Experts of a small language model.
Size: width 512, vocabulary 32768, 223M parameters.
Below are experts of layer 6 (counted from 0) of a mixture-of-experts language model. Rows are named router (the router's row for the expert), up (a neuron's input weights, with its number) and show model dimensions 256-319. Each number is 128 + 32 x the weight over its row's rms, rounded and kept within 0 to 255.
After each expert's rows: "comes after" lists some tokens at least twice as common just before its tokens as in all text. This comes from a sample of Wikipedia text that the model never trained on. Tokens count by the router's weight.

# expert 41
router [130 153 137  34 132  94 136  80 156 170  99  91 158 154 171 154  66  71 156 173 163 118 110 115  92  35 140 165 114 129  95 134 125 170 127 156 139  78 175 137  95 134 159  33 117 155  81 110  81 181 129 118 134 164  99 112 125 165 128 158  65 138 111 102]
up0 [ 85 143 173 154  53 118 108  92 173 104 119 146  77  95 129 109 170 115 111 113 171 119 191 136 147  64 143 109 127 189 139  93 168 177 129 159 177 138 138 137  82 133  56 116 156 142 122 129 145 159 114 101 141 159 156  82  79 111 127 125 114  70 111 138]
up1 [163  31 160 119  92  90 176 171  92 112 193  57 112  80 101 149  86 111 172 105  73 146 179 144 106 192 134 140 162  93 130 148 130 108 193 135 123 150  94 104 145 122 144 167 142  86  95  49 150  62 180 164 119 133 117 145 178 123 111 116 130 123 148 128]
up2 [141 198 118 145 142 116 147 164 118 116 182  85 146 146 192 104 148  40  90 133 118 143 163 142  62 115 106 117 167 120 116 127  95 175 150 104 164  96 168 138 115 162 137 128 164  88  63 107 102 124  85  82  94 159 145  86 120 163 173 149 174 106 109 110]
up3 [112  28 147 112 144 144  85 157  97 142 146 133 153 114 103 176  86  62 149  98 148 112  62 147 166 186 138 124 119 135 132 174 160 126 108 118  79 155  54  65 161 127 139 167 123 114  99  57 159 128 110 158  80 106 178 194 147 102 177 124  75  86 127 180]
up4 [ 99 186 162 101 134 158 128 154  82  92 118 179 127 166 199  98 112  80 138 160 123  91 132 141 123  82 105 113  94 138 140 128 158 141 163 105 147 174 131 151 136 155  99 113 116 135  61 136 162 156  89 122 104 163 137  94 100 152  42 157 136 109  88 129]
up5 [104 152 158 143 176 128 109 120 105 154 137 137 206 131  91 137 108 103 139 202 149  91 139 111 105 121 211 108 146 140 159 155  71 156 143 142 146 150 127 112  93 134  97 102 124  89 155 151  82 102  91  71 101 150 169  86  77 110 143 206  93  85 214 111]
up6 [124 170 157 134 139 191  89 161 116 134 114 113 181 140 212  83 141 137 122 149 119 130 148 119 150 134  71  73 115  82 111 182 157 121 116 119 144 145 143 107 149 161 144 155 171 129 130 108 160 150 144 138 105 127  99  91 134 100 105 175 136 143  95  89]
up7 [109 115 167 101 151 118  99 159  75 106 107 142 181 110 156 153 136  80 182 128 150 129 128 133 141 123 163 123  94 165  89 161 139 161 152 110 125 189 109 103 101 187 109  95 123  96  69 168  86 164  57 109  70 139 157  94  56 153 111 121 128 103 154  88]
up8 [142 115 166 175  69 127 138 148 114 170 146 126  98 151  89 128 144 132 173  94 107 124 132 159 160 193 122 136 142 172 159 114 117  88 146  92 133 169 122  87 105 150  69 196 122 115 146 139 101 141 127 125 117 160 127  61  90 100 160 153 187  96 123 116]
up9 [138 146 166  95 117 223 156  87  73 155 108 119 110 119 135 178  95  93  86 111 161 107 135 182 150  75 212 142 113 105 120 136 115  95 105 151 170  91 150 149 136 114 154 136  63 120 160 135 129 101 190 187  83 125 126 137 101  80 130 141 157  98 167 158]
up10 [186 107 122 104 124 122 148  86 191 182  81 125 132 132 122 130 143  97 154 141 119 123 171 127 110 154 165 155 112 137 118 186 138  44  99 158 177  94 166 130 130 149 115 100  68 129 117  94 130 143 146 215  96  95 145 127 162 104  76 138 191  97 122  86]
up11 [115 153 131  90  99 169  88  72 145 109 120 131 126 124 139 159 125 104 137 107  91 166  86 130  77  73 161 115 147 122  39 156 130 192 119 147 107 173 137 129 100 115 140 159 111 150 123 126 103  92 153 116  85 115 110 130  98 101  76 131 110 122 125 135]
up12 [ 89  97 155 130 115  93 164 138  99 131 110 167 129 132 146 155  99 116 187  98 127 121 115 145 135  93 197 169  87  83  81 100 160 119 175 171 189  86 146 102 119  85 163 187  80 136  86 163 106  85 161 193 150  95 107 149 131 131 102  92  57 144 130 126]
up13 [115  52 152 143  93 121 121 173 120 116 171  51 108 140 117 175 163 116 116  91 108 169 101 120 191 132 101  79 133 149 108  82 131 175  90 113 164 221  93 137 137 123 144 149 176  98 146 131 119  87 133 171  93 122 179 176 130  83 123 153 122 160 105  98]
up14 [ 43 140 164 121 121 114 124  98 161 181 142 157 178 141 157 117 148 110 143 158 135 107 111 137 114  87 134 120 103 141  84  72 139 202 188 110 108 105 141 106 109 140 164 138 136 121 155 106 119 122 119 121 136 141 175 150 139 155 151  70 121 139 146 114]
up15 [ 60  46 149  84 100  98 149  73 137 132 139  97 188 117 124 190  90 129 109 163 141 136 139 124 164  81 125 143 138  45  99 179 102 144 136 150 105 119 141  93 157 122 148 130  98 136 164  91 115  84 134 175 108  91 103 148  97 143 165  68 142 152 133 121]
comes after: " and", ",", " but", " or", " well", ")"

# expert 22
router [145 150 154 169  87 162 127 108 161 158 170 104 142 107 125 199  95 121 119 183 134 164 136 134 140 106 138 156  90 164  89 178 154 133 129 111 223 141 144 120 116 144 200  77 110  94  96  89 118 148 111 136 125  64 121  65 100 136 122 173 124 105  99 130]
up0 [152 105 162  78 111  71 160 142 133 127 139  64 110 146 119 160  68 110 150 190  84 164 122 128 126 128 141 137 147 171 124 155 108  72 108 148 112  86 100  67  61  97 108 111 123 149 117 163 135 154 148 157 157 111 115 117 113 108 122  78 140 182 118  95]
up1 [104  77 178  83  96 129 116 155 131 107 139 152 132 129 151 153  92 122 138 153 116 140 142 151 125 158 123 126 158 189 173 108  94 174 111 188 138 192 105 143 125  80 151 157 139 141 126 113 159 208 117 156 170 113 127 181 105 129 120 115 134 167 108 105]
up2 [ 85  87  85 164  91 118 147  66 155 116 123 125 172  73 192 131  81 148 133  78 157  58 108 153 164  81  99 134  78 102  83  95 143 159 149 116 160 124 149 110 123 172 115 102 128 168  61 147 136 177 162 173 107 105 146 142  95 185 142 123 117 112 169 151]
up3 [158 114 133  26 108 126  73 109 170 130 167  74 132 120 102 174  88 178 144 150 100 108 158 207 175 142  71 136 127 146 148 128 123 150 169 150 128 111 130 136 152 163 185  98  82 204 148 147 148 132 132 132 132  99 135 125 154 115 181 114 147  99  84 134]
up4 [119 147 157 147 134 105  95 169 130 175 154 127 101 122 110 161 192 109  95 146  84 160 149 165  69 128 180 106 158 118 180 152 122 130  95 129 129 165 136  90  82 115 137 144  78 224 151 130 148  86 145 125 109  58 116 155 106 108  86 169 117 148 188 158]
up5 [110  86 154 128 105 118  76 110 146  84 156  91 197  93 100 176 114 111 155 136 131 122  92 170  75 146 149 157 172 177 123  77 116 113 144 105 179 115 141 127 132 106 160 117  43 141 108 126 207 181 137 145  67  74  83 173 175  89 170 107 102 137 110 169]
up6 [ 84  85 165 117  73 143 111 154 195 125 136 131 125 159 117 162 150 138 153 149 161 136 125 188 146 160 184 123 111 151 129 100  98 201 129 139 108  78  89 118 130 133 132  84  93 144 167 146 154 124 124 158  99 130 141 118 108 111  99 125 157 188 184 164]
up7 [ 85  80 163 162  10 106 127 109 141 100  69 110 101 159 145 246  86 203 168 120  78 116 129 116 161 149 156 134 154 164 129 177 118 165 121 135 165  89 156 125 133 100 130 123 143 125  97 109 114 152 132 134 105 153 118 141 119  90 168 157 134  97 121 141]
up8 [ 83  96 139  71  55 154 115 126 144 159 134 118 176 143 151 210  75 210 104 166  74 151 118 141 159 112  95  93  93 227  78 106 138  89 141 137 139 145 177 148  75 155 132 129 184 184 149 122 140 166 121  83 109 165 164 123  93 120 113 174  97 130 137 144]
up9 [122 112 129 125 164 133 120 116  87 104 129 101 238 122  84 148  96  93 134 143 103 103  78 109 127 120  79 144 125 128 164 132 148 171 134 228 174 144 149 167 155 157  93  98 158 103 124 124 167 169  93 133  98  93  95 148  62 164 167 182 121 142 160 142]
up10 [ 78  73 109 124 139 145 172 144 179 183 109 137 202  94 121 179 130  85 115 109 133 137 100 133 109  93 117 172 169  98 143 115  92 211 145 226 177 121 169 133 124  96 117 123  96  92 172 111 110 213 121 126 117 101 100 185  90 131 171 159 172 117 167 148]
up11 [ 77 124 113 118 110 112 119 126 140  90 158  64 121 132 111 140 181  88 137 177 135 151  67 180  68  97 138 163 147 108 197 127 108 130 133 149 111 149 133 127  62  82 165 129 130  85  64 185 154 183 141 140 104 117 125  67 152 127 124 138  79 196 146 149]
up12 [157  99 103 108 130 117 159 112  90 170 185 130 127 113 197 162 111 112  94 131 147 133 126 127 150 103  80 144  88 144 175 122 134 130 133 143 143 140 165 102 109 196 136 151 143 120  80  75  91 148 137 129 150 124 116 145 119 142 164 138 152 142  96 121]
up13 [123 155 140 161  97  61 172 109 121 109 151 104 144 144 156 138  68 110 110 136 141  78 145  99 179 111 126 138 154  76 119 158 136  90 117 167 116 164 216 121 123 115 128 123 126 115  81 165 143  76 156 172  87  97 159 146 210  72  74 186  81 113 116  92]
up14 [153 101 131  77 135 159 128 157 110 163 111 137 127  79 128 131 113 162  81 117 105 122 126  84 141  91 132 155  93 100 133 144 138 198 115 199 178 181 107 136 116  78 167 163 131 119 156 111  69 130 117  97 149  77 130  75  33 210 106 155  89 111 133 132]
up15 [120 120  70 144  99 163 100  89 160 182 151 140 100  93 162 162 137 162  99 164  74 128 100  87 173  94 142 127 108 138 178  87 172 185 158 134 164 214 145 121 137 141  93 159 109 154 113  78 110 100 124 130  86 145 167  63  75 150  97  88 133 181 188 134]
comes after: "–", " |", "0", " |\n", "1", "\n"

# expert 31
router [120 162 173 164 143 143 145  96 177 113  99  92 120 152 154 192 113 132 125 134  79 137 123 158 143 115 168 213 133 105 177  93 168 126 132 105  94 140 141 134 115 176 134 158 100 150  62 215 119 146 153 118 154 140 131 125  66 179 100 125 113  65 153 100]
up0 [113 160 104 116 135 190 168 129 174 128 128  52 134 103 140 144 132 170 148 163 167 154 159 137 107 146 147 185  82 130 126  98 136 133 117  69 147 107 145 181  98 126 138 118 181 102 156 107 130 154 140 109 177 148 132 143 126 129 147  91 146 174 124 153]
up1 [145 132 169 142 103 202 139 139 121 175 101 159 163 201 122 150  54 100 121  72 128 135 162 107 136 116 144  83 165 118 123 146 149 123 106 153 149 138 201 120 104 118  99 134  94 103 180 149 162  88  70 116 122 136 135 106 139 184  91 170 105 101 119  67]
up2 [ 97  97 199 145 122 129 128 104 116 145 168 167 167  77 116  91  79 105 102 104 167 148 135 110 166 151 114  93  70 120 109  82  98 129 113 187 187 134 173  63 176 115 108 157 117  85 121  56 140 122  88 139 129 134 116 162 172 158 135 138 114 110 121 182]
up3 [144 109  59 101 156  51 147 142 138 182 128 110 144 119 149 119 140 128 143 116 113 110 118  96 130 106 128 121 132 123 151  92 168 138  97  57  56 157 124 149 193 165 131 110 113 122 148 118 169  78  85 148 106 159 131 108  93 125  84  73 107 138 165 105]
up4 [149 101 161 154 121 127 150 124 105 161 148  96 127 142 103  96 135 167  65 139 122 142  65 138 156 108 158 104  88 202 138 104 164 192 155 112 157 168 145 113 115 136 161 132 124  86 160 153 117 138 137 122 140 164 131 102 149 161 163 119 220 123 195 142]
up5 [ 90  74 162 137 138  71 116 152 181 150 140 109  82 170 139 143 100 105 111  96 145 107  73  85 144 134  63 133 174 147 184  90 129 115 141  78 123  90 214  79 155 175 145 132 181 114  99 241 167 153 148 167 115 114 152 191 134  99 149 114 156 127 178 149]
up6 [130 162 122 136 139 130 126 122 140 179 127 121 118 132 139 165 138 175 140 137 117  98 151 180 111  96 182 231 139 186  90 158 136 136 179 156 137  91  88 138 107 142 153  94 133 141  91 121  83 196 124  56 109 167 148 135 113 164 135 132 140  51 161 148]
up7 [119  92 130 136 157  93  90 155 132 102 143  96 106 114 139 133 140 116 142  81 119 122  76 176 135 129 145 102  58 135 122 111 145 161 112 112 156 144 105 157 172 158 133 122 132 105 123 172 171  62  93 192 111 229  77 156  80 105 118 126 115 163 119  97]
up8 [163 105 126 106 180 125  92 158 104  82  98  91 154  87 157 117  86 102  96  91 114 189 129 163  60 109 105 178 146 144 122 154 162  85 144 104 103 160 161 125  77 211 203 128  86 202 117  90 137 138 182 100 166 160  27 118 185 175 109  93 110 111 168  90]
up9 [148 153 171 121 132 104 143 113 172  95 110 130 156  56  94 124  97 132 104  90 152 153 135  87 136 123 158 109  91 136 123 132 121 129 125 189 153 163 188 110 135 110 166 217  86  84 141 102 135 111  97 185 138 103 133 150 163 186 144 110 145 121 108 160]
up10 [165 134 112  94 144 175 176  80 146 192 141 100 150 141  68 144 128  66 168 109  94 126 152 100 162 141  83 135 108  95 111 168 183 130 104 132 172 177 195 144  87 130 181  96 108 116  93 107 168 173 132 135 126 199 105 159  34  83  90 137 131 121 145 120]
up11 [ 92 144 154 108 142 168  65 121 127 102 160 164  94 132 119  89 144 148 131 106 152 159 130 128 113 124 150  92 194 124 129 167 110 124  65 131 160 104 179 136  81 135  66 160 123 135 146 200  51 134 139 185 103  53 152 117 182 130  92  55 131 137  44 188]
up12 [ 82 173 114 143 103 186 153 153 174 151 128 140 164  96  97 129 119  75 135 134 155  70  87  79 116 112 142 116 105 103 137 106 173 113 188 143 111 160 130 116 121 140 180 125 158 175 167 151  94 148 113 144 148 107 121  84 131 160  79 128 127 120 150 134]
up13 [129 115 121 163 113 171 122 142 199 153 100 152  68  74 125 136 156 138 120 102 132 120 160 169 141 115 117 194 103 115 149 178 116 106 166 183 121 168 134 124 107  81  96 133 193 122 157 213 147 182 182 101 124 119 116  65 139 154 132 131 110  78 194 125]
up14 [184 138 189 104 151 122 127 135 206 136 156 102  84  98 127  85  77 133  95 204 153 136 112 137 127 127 122 159  46 159 121 176 177 125 147 160 143 107 106 115 137 188 172 143 128  96 127 135 170 113 113  94 113 180  89 142 119 161 173 178 163 125 103 136]
up15 [157 142 120  93 107 177 101 111  82  68 134 142 126  99 139 101 160 142 123  90 102 103 162 169 164 103 122 136 111 135 129 124 129 121 121 130 166 130 112 110  91 154  97  89 183 102 105 183 145 160  91 143 160 123 113 153  83 142 147 191 130 176 149  94]
comes after: ",", " |", "-", ":", " by", " of"

# expert 37
router [120 166 181 131 151  92 113 121 145 168 132  93 200 136 129 146  92 154 127 138  93 118 142 112  91  88 144 157 135 110 123 118 187  94 161  97 118 120 105 153 115 197 125 131 101 138  95 169 142 149 165 123 116 124 138 174  46 162 129 148 100  85 144 124]
up0 [162  89 113 116 174 132  91 102 139  86 153 129  87  95 189 155 125 158 140  74 154  88 114  84 108 169 146  64 167 162  99 126 139 117 133 144 185 100 157 125  91 121  87 136  97 155 146 154 130 102 111 129  90  58 164 114 119 122 128 144 146 149  95 157]
up1 [152 137 183 106 157 168 119  82 130 139 173  68  97 156 149 125 101 137 124 151 101 132 116 131  62 183 122 191  98  60 171 201 146 179 122  70 159 126 153  97 113 137 133 135 158 114 139 165 116 183 103 142 189  86 144 108 164  84 170 195 144 106  99 172]
up2 [127 162 140  97 109 120 136 137 114 134  92 152 182 105 161 145 134  91 111 124 146  44 129 128 159  93 106 117  99 100 153 131 183 145 160 102  79 125 123  26 137 152 142 123 105 175 142  77 142 105 123 144 143 118 162 128 109 141 153 183  77 122 179 123]
up3 [163  98 133  55 123 148  97 138  78 149 152 139  90 185 150 135  96 156 191 108 106 140 129 142 113 107 143 141 121 132 112 131 122 176 143 174 110 126 176 106 142 113 132 207 147 171  70 102 102 116 126 138  73 125 161 127 143  93 165 128 123 110  50 120]
up4 [138 103  96  96  83 148 148 157 123 115 158 121 133 144 182 146 158 126  86 158 137 108  93 152 104 123 181 167 164 115  96 150 111 122 159 168  85 150  71 124  46  83 150 108 130 113  91 164 126 194 155 129  80  97 157 130 155 182 109 141 194 158 148 105]
up5 [ 80 124  82  79 129  83 162 100 208 161 123 138 131  99 129 181 108 129  97 181 145 104 116 155 145  79 165 114 113 107 139 132 135 138 128 121 131 146  89 104 169 152 167  83 135 102 123 114 100  61  79 145 109 149 151 125 143 131 139  70 137  80 144  86]
up6 [ 66 146 112 121 130 142 133 107 212  54 136 126 170 148 141 104 182 123 131 121 148 152  47 111 125 113 145 120 204 167 107 183 141 168 157 113 132  96 104  83 142 127 117 166 137 139 140 131 102 111 131 104 167 171 124  97  79 196  95 167 147  99 154 140]
up7 [197 147 136 106  80 116 109 199 107 123 150 156 127 152 159 153 133  91 131 185 149 126 131 168 178  78 106 199 164 134 102  99 139  93 127 112  87 114 146 143 119 172 117  99 177  79 117 130 132 150 166 136 155 162 143 135 141 193  94 155 143 112 113 127]
up8 [131 102 168 176 116 123 123 159 174 126 169  76 219 126 157 102 142  98 124 174  95 134 124 126 131 150 148 139 103 112 101  84 187 129 124  94 176 117  74 163 122 170 139 109 149 160 168 125 121  56  99 167 164 133 142 170 131 189 135 129 177 133 144 136]
up9 [164 141 112 120  98  99 119 149  76 114 112 140 108 184 125 193 120 183  70 121  82 158 100 153 123 121 145 185  97 149  92 136  93 106 112  98 149 167  93 128  84 159 187 119 215  68 193 132 114 207 136 115 124 116 179 135 117 140  89 126 144  81 125 167]
up10 [ 94 167 151 115 134 110 161 111 115 184 140 158 188 159 157 174  80 123 129 140 155 106 172 132 109 103 138 105  76 170 138  93 142 113 173  89 146 114 153 100 126 186 116 125 159 134 156 124  89 184 164 102 156 157 126 142  77 156  73 138 101 155 157 187]
up11 [121 142 140 114 138  80 173  92 134 118 117 110 126 123 119 129 162 136  99 135 108 102 148  59 111 136 182 166  37 118 115 165 163 155 148 128 173 122 148 164 120  96 159 186 107 117 160 126 115 152 140 117 149 145  84 116 118  89 148 125  85 170 104 147]
up12 [ 83 183 143 114 120 129  81 115 146 188 105  89  59  97 104 127  82 132 124 155 150 154 117  87 120 148 178 138 129  94 152 169 117 112 186 172 118  98  98 158 151 183 140 111 168 129 100 139 102 125  83 106  97 160 124 166  97 102 164 132 115 160 127  66]
up13 [124 116  82 107 139  75 175  94 181 185 116 131 116 118  89 169 130  81 149 104 143  72  69 126 114 144 177 114 102 143 106 128 141 146 113 132 156 172 129 139 114 150 148 166  73  89  87 128 119 134 106 139 123  83 175 173 122 156 104  89 118 139 127 140]
up14 [113 112 189 102 153 122 150 126  71 119 156  82 182 127 109 124 126  88 109 162  89 129 114 137 140  70 152  70 108 212 138 120 142 120 136 124  98 131  86  95  97 124 102  94 134 102  78 108 144 135  78  64  73 134 163 147  74 132  98  90 100  95 132 104]
up15 [147 166  99  80 117 147  99 183 197 177 142  94  97 128  92 151  74  71 159 105 120 129 160 104  76 122 180 111 183 106 137  98 150 117 109 156 131 174 196 152 118 134 169 106 141 181  92 120 116  95 156 166 145 109 128 162 102  99 137 198 107  92 109 119]
comes after: " |", ",", "-", ":", "\n\n", " of"

# expert 19
router [ 92 119 149 127  84 118 178  75 111 157 155  98 123 159 113 143 128 123 172 171 140  96 142  84 135 146 112 196 160 130 122 157 127 153 107  93 135 115 163 153 129 128 121  57 134 138 100 188 126 156 165 161 130  82 101 153  84 130 152 145 136 127 129 112]
up0 [164 126 134 169 139  97  78 104 174  81 153 100 111 129 108  88 118  86  79 140 103  74 172  71 150 110 131  79 106 104 116  57 135  65  89 147 133 175 133 124  95 140 138 123 132 139 133 140 126 100  98 170 155  60  94 118 147  96 158 120 142 151 132 162]
up1 [162 114 136 116  84  91 146 115 121 111  89 126 184 107 144 170  74 102 138 135 122  81 128  79 126 141 144 131 172  97 127  77 105 131 133 183 116 131  94 127  81  93 111 149 162 161 151 134  87 161 156 135  67  98  96 125 170 129 151 149 151 204 124 113]
up2 [152  90 159 102 140 132 101 101 155 128 117 118 100 125 109  95 146 131 133 190 183 100 124  76 176 146 155 125 107 119 152  80 120 161  97 101 163 107 127 152 141 137 103 149  91  67  78 162 118 129 173  94 222 144 127 207 125 146 186 110 145  69  81 193]
up3 [154  58  94 131  88 166 182 139 104 118 159  89 101 125 163 137 171 173  58  83  72 174 130  73  67 118 112 135 150 134 132  61 117 181 170 113 101 154 123 139 119 150 170 148 127  96 171  90 125 137 104 171 142 158 153 127 131 159 118  87 134 132 165  42]
up4 [127 158 128 127  88 144 148 201  88 176  84  76 151 175 107 107 152 106 172 131 130 172  96 183 136 136 174 132 110 109 122 147  96 139 127 180 117  92 125 131  91  90 133 156 106  92 101  83 119 138 115 169  84 158 121 121  85  98 163 126  96 132 135  66]
up5 [141 144 146 103 160   0 125 148 169  70 129 106 102 141 124 126  77  72 161 155 139 131 126 109 152 116 134 123 116 111 137 110 144 155 172 148 179 108  94 144 119 149 135  52 133 154 117 144  91 156 121 138 155  83 103 112  92 106 139 123 136 155  93 146]
up6 [ 83  85 148 100  61  99  91 145 143 141 125  93 151 158 162 167  70 113 150 119 132  93  81  74 167 126 134 135 133  76  93 115 162 144 174 105 161 119 111 164 128 134 123 109 144 103  89 167 143 186 165 136 168 120 122 126  71 177 145  95 157  98 123  89]
up7 [144 139 143 141 145 145 114 123 162 143 135  99 157 142 112 164 168 126 150 128 175 129 141 185  72 150 174 152 116  73 155 126  97 168 141 106 136 114 163 136  99 142 169 117 126 106  55 123 109 130 166 129 170 158 129 124  65 107 185 154 181 176  78 125]
up8 [171 150 143 126 140  77 160 144 137 156 103 112 169 134 124  88 117 151 134  74 150  96 148 145 135 135 128 152 105 106 156 131  84 174 116 152 155 159 130 129 129  85 153 178 178 152 191 175 155 135 117 161 131  92  64 186 124 131 133 155 117 186 143 113]
up9 [ 99 117 158 115 113 151 171 124 157 122 178 137 188  93  93 110 128 127 152 182  88 180 128 134 120 110 176 102 142  79  96 146 150  90 197 111 112  66 138 130 193 110 117 110 155 112  88 129 150 162  89 197 100 111 130 145 134 124 108  80  80 120 122 146]
up10 [176  62  78  91 142 119 171  79  66 129 136  64 106  37  80 169 117  86 100 168 116 167  58 121 134 125 132 118 149 118 111 114 169 113 141 105 136  94 124 129 149 142 177 155 127 128 136 142 122  93 138  97 118 136  97 167 127 173 142  83 120 149 132 148]
up11 [120 146 130 129  78  13 120 119 135  77  79  98 154 153 132 102  74  98 122 173  77 129 162  81 132 124 100  84  62  84 152  95 154 178 113 116 116 143  68 135 152 140 123 109 108 203 165 107 106 187 171 145 150  47 131 124  92 122  60  88 116 126  60 138]
up12 [135 111 175 114  90 105 117 142 112 150 118  90 130 148 112 159 115  80 174 119 132 109  96 118 192 128 193 132  98  69 146 151 120 144  97 154 168 133 121  96 140 145 142 141 155 136 127 118  61 179 127 115 116 104 110 139  79 108 135  83 148 105  84 129]
up13 [152 136 102 148 158 144 118 110 106 155 113 139 115 124 142 125 127 170 164  94 128 140  93 131 100 137 122 160 165 106 129 149 146 128  98 119 155 173 144 121 149 131 108  83  81 159 106 142  78 136 189 142 132 102 163  81 170 179 108  61 116 158 176 153]
up14 [112 114 170 167 115 179 181 117  65 141 205 130 148 140 130 179 136  79  91 170  84 175 112 170 177 152 180 166 120 136 114 148 150 110 156 104 126 120 119 103  76 137 115 165 119 100  85 149 154 130  85 158  56 138 115 173 139 199 182 118 160 118 131  75]
up15 [164 126 111  92 123 127  96 139  71 128 132 143 135 105 177 133 125 103 104 148  98 203 119  91 149 112  80  96 166 169 191  89 124 127 174 147 128 120  97 141 113 116 197 165 117 130 166 102 111 140 161 157 137 148 118 142 111 112 121 126 134 158 147 117]
comes after: " |", " ", ".", "|", "0", " +"

# expert 17
router [125 155 177 128 118  88 130 171  80 136 157 104 161 157 112 144 116 109 151 159  40 154 134  82 174  91 164 131 108 153  69 152 131 134 152  67 144  75  84  97 149 175 152 190 217 161  35 102 148 158 117 116 135 170 126  97  91 139 134 163 101 128 151 105]
up0 [159  93  84  91 120 151 188 170 137 142 189  85 133  99 148 166 137 136 141 131  91 138  76 115 202 133 140 157 134 116 144  96 131 192  90 132 120 121 182  99 147 148  68 107 174 156  94  93 123 121 162 146 112 158 153 125 153 112 142 108 155 108 196 202]
up1 [ 78 141 180 100 123 153 128 115 112 113 153 135 130 168  97 162  83 169 181 171 125 106 154 110 109 130  86 112 129 103 141 169 131 159 136 121 147 148 123 180 142 101 202 130  70 121 138  99 132 175 146  83 130  92  63  65  86 118  98 120 130 135 137 122]
up2 [133 140 174 138  91 168 121 109 103 118 120 159  84 134 138 142 111 184 115 127  67 128 167 174 122 115  80 126 129 139 118 124 138 120  98  96 145  99  64 145 128 133 140 131 155 132 109 176 116 144 108  71  90 150 113  95  82 103 139 126 123 124 135 113]
up3 [126 122 173 165 111 118 111  78 127 120 142  91 109 112  89 190 142 140 110 167 157  81 107 112 180 102 107 103 107 161 141 110 136 123 156 173 146 148 139 159 112 116 178 108 165  57  78  87 112 136 135 144 114 141 114 188  93 106 135  91 138 124  84  94]
up4 [121 108 109 178 180 203 156 124 151 124 116 151 136 143 158 162 139  81 164 131 123 119 107 163 144 147 117 156 144 119 169 165 165  97  91 198 160 142 192 103 130 106 140 133  92 113 147  87 145 130 159 106 118  83 107 122 162 131  89 137 155  74 172 177]
up5 [147  68  72  58  83  94 103 138  98 131 140 125 142 112 168 126 150 155 115 139 118  94 119 110 160 128 116 136 139 103  77  56 166 195 113 120 178 141 170 117 145 154  85 152 126 140 162 105 126 119 206 148 208 147 114  78 161 159  87 113  96 175 174 113]
up6 [137 151 107 113 108 111 123 132 124  95 101  97  90 154  86 127 131 160 162 164 138 170 129 123 108  96  73 158 152 121 151  94 120 130 140  82 128  85  93 147 110 148 165 117 193 115  69 133 121 126 152 176 167  80 105 134  91 146 150 141 121 146 126 122]
up7 [123 200 159 106 128  84 139  88 125  80 117  71 159 137  96 125 167  97 176 158  89 164 146 107 127 129 140 168 150 142 148  58 136 114  75  92 165  64 111 132  99 164 115 117 201 157  72 183 115 135 127 155  75  85  97 187 104  95 137 146 100 108 140 151]
up8 [116 141  55 159 113 100 135 139  95 176 143 137 160 185  92 103 152 184 184 186 103 108 146 128 117  98  93 119 150 122  76 110 143 147 138 126 162 107 141 140 107 142 114 152  90 113 177 139  87 100 184 117 128 167 100 109 104 191 129 134 148 140 106 145]
up9 [ 98 185 189  88 148 116 133 114 121  67 133  86  87 159 111 140 182 120 161 134 139 182 166 115 161  92 145 152 120  94 143  92 163 134 149 108 113  98  94  78 144 179 170 123 159 125  80 136 142 179 115 169  80 149  77 179 148 124 136 150 120 186 146  88]
up10 [138  93  94 117 105 158 163 120 158 122 142  98 132 100 140 173 152  75 161 126  86 111 115 130 145 110 164 128 125 102 135 131 171 140 151 152 160 143 187  51 136 148  74 123 179 121 129  90 130 138 117 145 153 110 133 172 137  97 141 175 108  81 178 130]
up11 [145 119 108 111 115 134 112 137 115 156 141 165 109 147  98 115  94 181 130 154 132 139 131 109  66 112  88 117 142 119 105 114 123 124 113  72 177 129  73 184  96 132 139 175 137 101 132 181 128 110 129 152 202 129 115  54 100 146 153 132 104 191  58  50]
up12 [ 92 125 145 166 174  87  93 129 118 141 137 147 141 105 156 140 106 127 167 129 150 110 103 141 206 101 158 117 143 198  91 113 117 122 106 115 159 119 149 144 143 164 143 160 137 133 129 125 131 173 172 137 125 123 125  71  88 121 118 135 115  99 153 142]
up13 [106 117 116 134 155 142 127 114 137  93 135  90 146 141 174 123 135 142 185 103 165  83 159 129 118 116  83 134 133 118 125 109 171  95 144  92 167  91 152 115 120 135 157  25 126 105  41  95  95 146  97 108  90  89  99 147 114 132 159 122 134  79 160  89]
up14 [137 139 131 163 149 138 170 140 164 165 155 112 149  98  78 174 141 135 121 106 148 129 106 123 148 135 167 141 128 202 106 157 134 114 123 137 123 134 126 125 107 129  80 148 132 160 117 121 160 147  97 178  44  79 149 158 112  96 126 166 181  72 117 154]
up15 [151 136 108  85 113 110 159 159 136 169 154 129 171 128 155 117 131 124 175 120 123 129 146  75 111 104 163 138 150 135 129 124 170 149 122 124 204  99 132 153 112 151  61 106  98 119  83 126  60 129 151 205 182 101 178 103 120 127 179 145 138 148 116 116]
comes after: "20", "19", " ", "18", "–", "17"